{"d_model": 192, "moe_layers": [0, 1, 2, 3, 4, 5, 6, 7, 8, 9], "normalize_top_k": true, "balance_loss": 0.00533, "init_std_router": 0.0108, "norm": "rmsnorm", "tie_embeddings": false, "optimizer": "adamw", "lr": 0.0034, "beta2": 0.95, "batch_tokens": 65536}
Below are experts of layer 4 (counted from 0) of a mixture-of-experts language model. Rows are named router (the router's row for the expert), gate (a neuron's input weights, with its number), up (a neuron's input weights, with its number) and show model dimensions 0-191. Each number is 128 + 32 x the weight over its row's rms, rounded and kept within 0 to 255.
After each expert's rows: "comes after" lists some tokens at least twice as common just before its tokens as in all text. This comes from a sample of Wikipedia text that the model never trained on. Tokens count by the router's weight.

# expert 29
router [101 123 136 102 101 105 160 121 163 146 114  75 132 108  90  99 125 138 100 144 113 165 164 127 146  90  73  89 151 115  87  74 117  78 108 151 131 142 145 114 134 107  63 140 167 109 141 132 177 114 109 140 128 120 159  92 184 136 139 127 152 155 121 192 137  61 136 101 182 113 114 153  70 163  94 115 132 140 148 109 122 189 133 117 162 148 137 147 104  78 152 109 119 134 141 163 144  93  98 108  99  71 159 153 132 101  94 119 184  71 130 123 192 143 120 161 136 133  92 167  84 161 166 128  79  99 135 149 143  70 167  38 135 131 134 193 156 121 140 136 125  82 182 132 106  73 110 146 166 131 135 109 116 105 125 143 163  73 149  20  57 136  95 115 157 118 134  73 111 184 166 167 116 128 143 125  94 142 155 135 110 131 186 104 149  83 145 137 192  84 145  64]
gate0 [103  87  68 156 108 125 138 106 133 113 114  94 137 145  90 116 183 154  94 119 167 164 113 198 100  75 127  76 107  95 166  99 143  90 156 108 108 113 127 132 108 140 108 103 154 122  96  95 131 105 100 116  82 176 110 144 112 128 152 131 152 147 159 150 188  78 151 132  80 105 114 169 132 125  95 115 140 115 124 117 166 135 126 105 212 124 168 176 139  96 126 125  82 151 158 120 150 128 174  98 138  78 192 153 142 113 104 118 153 103 134 159 165 121 112 212 102 124 130 164  93 152 131 146  49 116  85 194  97 133 161 118 117 141 113 145 164 171 200 122 127 162 163 106  97 129 134  82 139 135 128  41 125  76 190 173 129 137  92 122 155 135  98 108 116  95 177  77 100 166 120 220 139  93 148 110 147  99 178 159 132 104 139  89 174  70 126 179  96 156 106  98]
up0 [109  97  93 110  93 164 160 118 158 143  96 152 145 127 120  82 132 116  68 111 166  79 153 145 164 115 144 102 144  75 111 125 106 138 108 161 133 161 124 111 138 101 160 134 191 163 127 108 115 142  53 141 120 108 177 143 140 143 116 118 161 161 152 181 123 116 150 127 106 160 156 168  53 193 135  97 121 141 107 122  84  86 138 100 165 149 214 198 149 116 139 120 109 120  95 124 137  92 119  69 163  64 141 167 141 118  78  92 119 174 151 149 172 142  94 127  92 108  93 189  51 116 219  94 116 158 120 155 126 146 104 107 109 126 128 167 112 144 142 135 116 144 178 121 179 110 101 115 154 129 119  70 124 105 141 150 145 150  97  16 111 123 125  82 140  90 169 124 117 133 149 190 121  87 206 124 161 122 155 139 136  93 170 167 130  89 137 116 104  80 130  91]
comes after: " the", " The", " that", ".", " as", "The"

# expert 21
router [144 110 135 164 120  95  68 148 116 216 132 113 128  45 133 101 160 125 131 152 127 130 159 104 122 133  65 133 136 134 120 106 111  65 101 134  65 110 130 112 121 122 157  98 105 106  76 139 200 135 112 128 128 124 209 121 176 124 179 130 161  87 139 152 115  76 132 102 140  84  91  74  80 169  90 121 154 198 160 158 150 136 103 109 134  95 132  86  62  81 129 116 124 164 124 121  81 142  93 184  89  68 153 166 136 122 137 164 212 103 114 137 160 101 123 117 103 130 167 139 124 144 154 139  45  77 124 165 168  77 138 101 163 133 136 172 182 104 127 146  94 143  98 114  83  99 206 186  99 149 147 115 106 100 117 142 164 152 140 107 126 122 145 117 105 161 167  83 115 188 143 147 145  96 140 119 123 157 132  97 172 115 146  97 149  98 139 159 137 135  73 140]
gate0 [ 98 120 182  91 103  99 125 179 123 116 100 130 169  99 168 109 165 122  68 167 131 108 151 101 157 108 117 189 160 116 162  88  90 140 145 126 132  42  57 122 133 144 125 131  99  71 205 151 100 157 102 101 149 139 139 145 127 156  96 107 153 102 114 117  97  72  58 147  92  93  78  99 111 140 146 130 128 189 104  93 172 140 127 135 122 116 101 139 135 135 151 127 139 191 132 119 128 148 155 148 139 110  62 167 122 165  83 173 150  94  86  68  95 128 139 126 129 111  47 109  98 120 148 198 177 140 178 179 174 139 140 114 169 124 158 112 151 151 148 136  71 163 167 132 104  91 120  90 106 194 184 122 127 112 114 167 161 111 184  98 150 127  86 171 118 164 169 115 103 115 109 152  93  74 185 132 144 124 145 150 178  83  94 138 129 124 128  92 175 125 143 101]
up0 [153 115  90 127 121 149 139 175 129 172 104  64 166 126 132 113 148 145 182 157 110 160 129  82 109 113  96 145 146  69 137 178 113 159 150  86 100 122 121 148 108 131 181 136 123 122  92 189 168 118 163  83 136 108 183 128 151 151  87 141 139  86 117 116 103 143 200 158 144  89  84 115  77  79 167  80 103 124 119 184 111 125 162 108 201 102 173  93 120 147 147 104 106  91 149 122 146 131 125 138 146 163 106 137 126 164  24  98 141 140 132 136 105 123 204 105 121 127  80 120  85 164 151 100 167  87 102 149 110 115 119 132  80  93 133 162  90 150 165 130 120 108  37 117 199 116 106 130 153 150 118 136 152 104 130 133  84 109 166 146 104  91  94 115 112 160 193 101 179 139  97 161 123 127 118 167 108 176 107 154 221 190 113 120 103  92 137 148  71 124 110 113]
comes after: " the", " of", " a", " The", "The", " with"

# expert 65
router [ 82  90 127 109 120 100 161 161 164 124  65 142  66  74 147  92 181 132 129 156 120 136 158 116 143  76 134 104 120 145 138 119 133  52  94 169  82 107 115 143 149 110 168  97 108  28  84 103 169 153 153  89 145 104 158 111 176 142 140 114 123 109 133 158 146  73 152  70 142  95  90 101  91 135 137  92 143 152 196 159 112 143 112  98  94 118 207 119  93  78 108 133 112 179 150 128 107 177  91 137  67  96 149 144 125 138  74 133 147 108 118 210 166  84 143 159 112 153 115 127  86 155 130  97  85  75 102 151 177  97 147 143 134 152  84 167 196 104 131 118 118 120 118 130 173 119 170 134 107 147 139 109 172 120 135 169 144 137 156 129 154 135 148 133  99 155 152  69 108 167  97 167 155  84 160  90 114  88 135 121 153 154 197 121 175 108 152 177 173 131 124 101]
gate0 [141 141 116 157 201  57 133 124 135 215 101 105 138 121 129  68 127 111 174 139 131 114 133 107  85 100  89  77  95 105  91 124 139  87 187 122  95 128 161 140 162  87 147 189 145 102  93 155 170 119 136 139  96 107 156 128 170 129 130 161 187 101 116 127 128 126 212  83 158 112  70 125 110 103 120  43 131 129 157 170 149 119 141 109 118 151 149 127 123 126 104  62 156 136 106  97 136 153  51 128 174 101 152 139 138 138 135 112 189 141  88 132 117  95 122 160 114 187 144 144 148 140 141 135  73  91 122 146 170 117 141 139 146 106 144 128 126 162 200 129  77 109  81 135 151  96 145 134 168 130  92 140 157  59 116 129  84 114 118  68  67 127 102 161 129 132 101 138 133 180 177 188  43 118 151 178 192 139  99  97 124 132 126 118 147 170  98 103 121 163 142 144]
up0 [ 92 118 128 194 186 106 104 129  92 166 118 104 137 128 140  92 101 103 139 170 173 119 105 115  84 137 121  84 116 163  74 127 118 129 144 116 127 137 172 135 156 114 141 169 126 127  77 169 129  91 139 144  61 112 145  95 175 126 131 124 133 115 137  92 146 147 176  89  82 121  67 128  89 106 123  50 141 160 164 190 156  94 153 125 145 148 128  79 140 146 157 116 132  90  99  83 136 136  73 117 171 132 171 161 153 128 151 171 131 145  55 122 106  61 171 189 131 170 190 158 149 154 106 115  43  99  70 150 137 141 117 175 167 112 138 136  87 152 157 135  60 161  49 152 152 100 154 137 154 144  93 106 145  68 156 168  82 129 140 133 105 136  84 159  93 123  68 161 131 134 183 153 106 143 150 177 135 103 129  96 159 150 119 128 148 182 101 100  84 148 130 168]
comes after: " of", " in", " with", " for", " to", " as"

# expert 62
router [133 153 175 113 112 101 168 106 151 143 127 108 124 127 153 122 136 114  98 109 188 196  92 110 108 149 112 136  61 186 109  97 155 106 111 100  84 108 149 131 105 110 118  80 109  85 147  90 170 106 144 138 167 149 139  79 170 103 172 157 150 146 120 162 152  98 124 143 175 157 106 129  78 125 122 167 147 191 177 107 146 165  78 116 147 105 106 174  93  55  75 111 121 132 115 138 120 131 118 124 106  64  79 132 160 103 147 101 162 111  90 146 133 109  97 160 129 140 167  56  70 119 141 139 116 103 137 120 140  86 222  93 109 132  99 175 208  41 131 139 140 154  83  68 128 100 128 189  88  86 145 120 145  96 136  95 158 182 112 125 169 103 166 117 100 145 160 146 138 125 103 142 116 126 148  92  94 155  92 131 147 167 201  54 136 123 126 172 111 146 103 108]
gate0 [168 145 155 152 165 116 170 137 121 140 113 153 181  87 113 145 109 128 144 127 126 145 111 110 147 130 187 158 130 145 138 133 128 122 156 151 116 115 142  80 145  99 181  99  54 144 182 114 116 122  78 131 185 139 135 121 116 146 150 126 164 121 109 178 105 153 144 116 203  42  94 121 112 145 105 153 159 103 174  42 200  98 118 149 122 151  79 137 113 137 139 125 109 161  82 149  93 143  74 182 103 103  74 111 162 146 202 115 158 119 170 150 154  75 114  96 124 140 108 109  81  64 155 159 152 105 113 139  79 113 189 104 144 131 108 100 169 101 108 151 202 112 154 118  95 157 134  84 102  99 153  63 132 110  63 129 109 156 117 170 114 102 140 141 100  98 159 164  35 130 130 146 140 121 143  66 139 158  85 137 102 113 108  89 161 177  97 118 164 106 138 169]
up0 [125 117  91 110 107  80 164  93 143 127 123 148 125 172 120  88 172 126  86 151 120 112 112 193 152 154 112 172 128 145 128  60  94 101 128 116 155 113 150 169 160 186 130 163 179 115 109  55 115  64 111 110 130 135  77  64 122 102  25  95 102 158 110 151 123 112 179 151 195 159 178 155 155  95 121 130 148  90 112 111 131 115 155  59  92 156 150 143 125 149 130 111 123 147 111 108 153 136 105 150 153  82 117 103  87 117 146  79 140 163 147 180 130 169 138 132 104 101 114 134 147 153 114 100  81 108 128 159 198  74 134 102 120 125 136 173 152 119 121 152 159 172 154 176  99 117  47 144  90 191 144 130 152 134 107 162 117 160 162  95  67 143 124 150 133  43  99 159 140 120 116 158 120 151 112 169 194 136  99 114 161 152  91 129 161 174 162 119 104 145 110  58]
comes after: "\n", "|", "-", " on", " \"", "/"

# expert 50
router [126  98 121 113 126 111 137 173 130 148 161 134 115  68 120  81 145  95 109 149 124 192 146 149 108 138  99 166  89 169 121  99 187  76 145  48  74 141 123 144 128 148  87 171 130 132 123 114 179 151 147 155 143 135 165  75 135  75 146 133 107 153 144 131 142 110 160 134 155 118 104 150  89 137 101 149 162 110 171 123 115 201  52  82 140  99 134  90 132  88  83  55 130 147 138 180 135 120 126 132  79  95  94 149 154 161 113  95 120 139 125  89 127 150 131 190 176 104 189 136  87 148  97 174 115 108 179 130 162  89 184  33 103 140  67 166 142  84 178 181 154 106  77  24 136 126 158 166 112  86 143 119 150 128 127 113 129 155  90 125 141 116 154 165 107 193 139 142 109 144 143 102 109 113 141  66 122 120 125 110 123 134 134 119 170 124 134 173  88 114 114 104]
gate0 [138 167  90 179 121 199 197 171 109 123 130  86 129  82 123 147  78 108 115 162 113 105 163 145 108  93 122  89 136 138 110 144 145 101 149 160 111 122 154 131 112 121 144 134 103 131  67 112 119 172  83 134 109  81 145 200 162 127 103 128 132 133 177 152  62 147 140 102 151 138 146  92 150 114  94  40 102 142 167  73 163 153 140 121 128 117 129  85 110 154 127 173  74  66 117 110 156 169  82 131 116  48 182 149 182 131 143 100 107 135 164  91 126 115 156 162 154 112 190 142 135  98  58 123 126 133 162 114 185  82 177 135 129 101 121 155 158 152 134 120 154 158 113 141 116  86 155 100 139 140 165  89 127  95 131 162 154 162 148 162  80  79 116  55 129  70 158 119  92 153 205  86 103 140 149  95  82 163 138 134 124 139  66 145 110 167 155 139 101 129 138 179]
up0 [ 80 183 114 137 137 122 144 131 106 198 131 135 114 204  98 143 149 149 160  88 114 145 166 129  66  98 133 118 155 113 120 125  94 133  94  79 115 102 191 187  84 155 115  90 179  98 172 120 101  61 135 139  64 152  96  97 142 126 101 163 126 127 119  94 149 110 145  98 101 110 122 126 159  92 117 154 109 128 117 119  61 150 183 100 102 161 123 159  78 194 149  94 132 157 156 173 107 119 146 115 105 175 154  81  59 131 151 108 108  93 137 115  99 117 132 112 194 125  89  96 139 107 145 139 113 196 133 128  66 157 112 127 121 132 153 167  84 154 160 148 111  57 117 164  85 178 103 102 187 173  94 149 145 126 141 162 121 154  62 152 176 153  97 124  61 160 156 112 103 135  96 187 139 133 103 187 145 159 131 135 136 160 164 111 140  69 133 126 161  79 159 138]
comes after: " |", "|", " on", ":", "On", " /"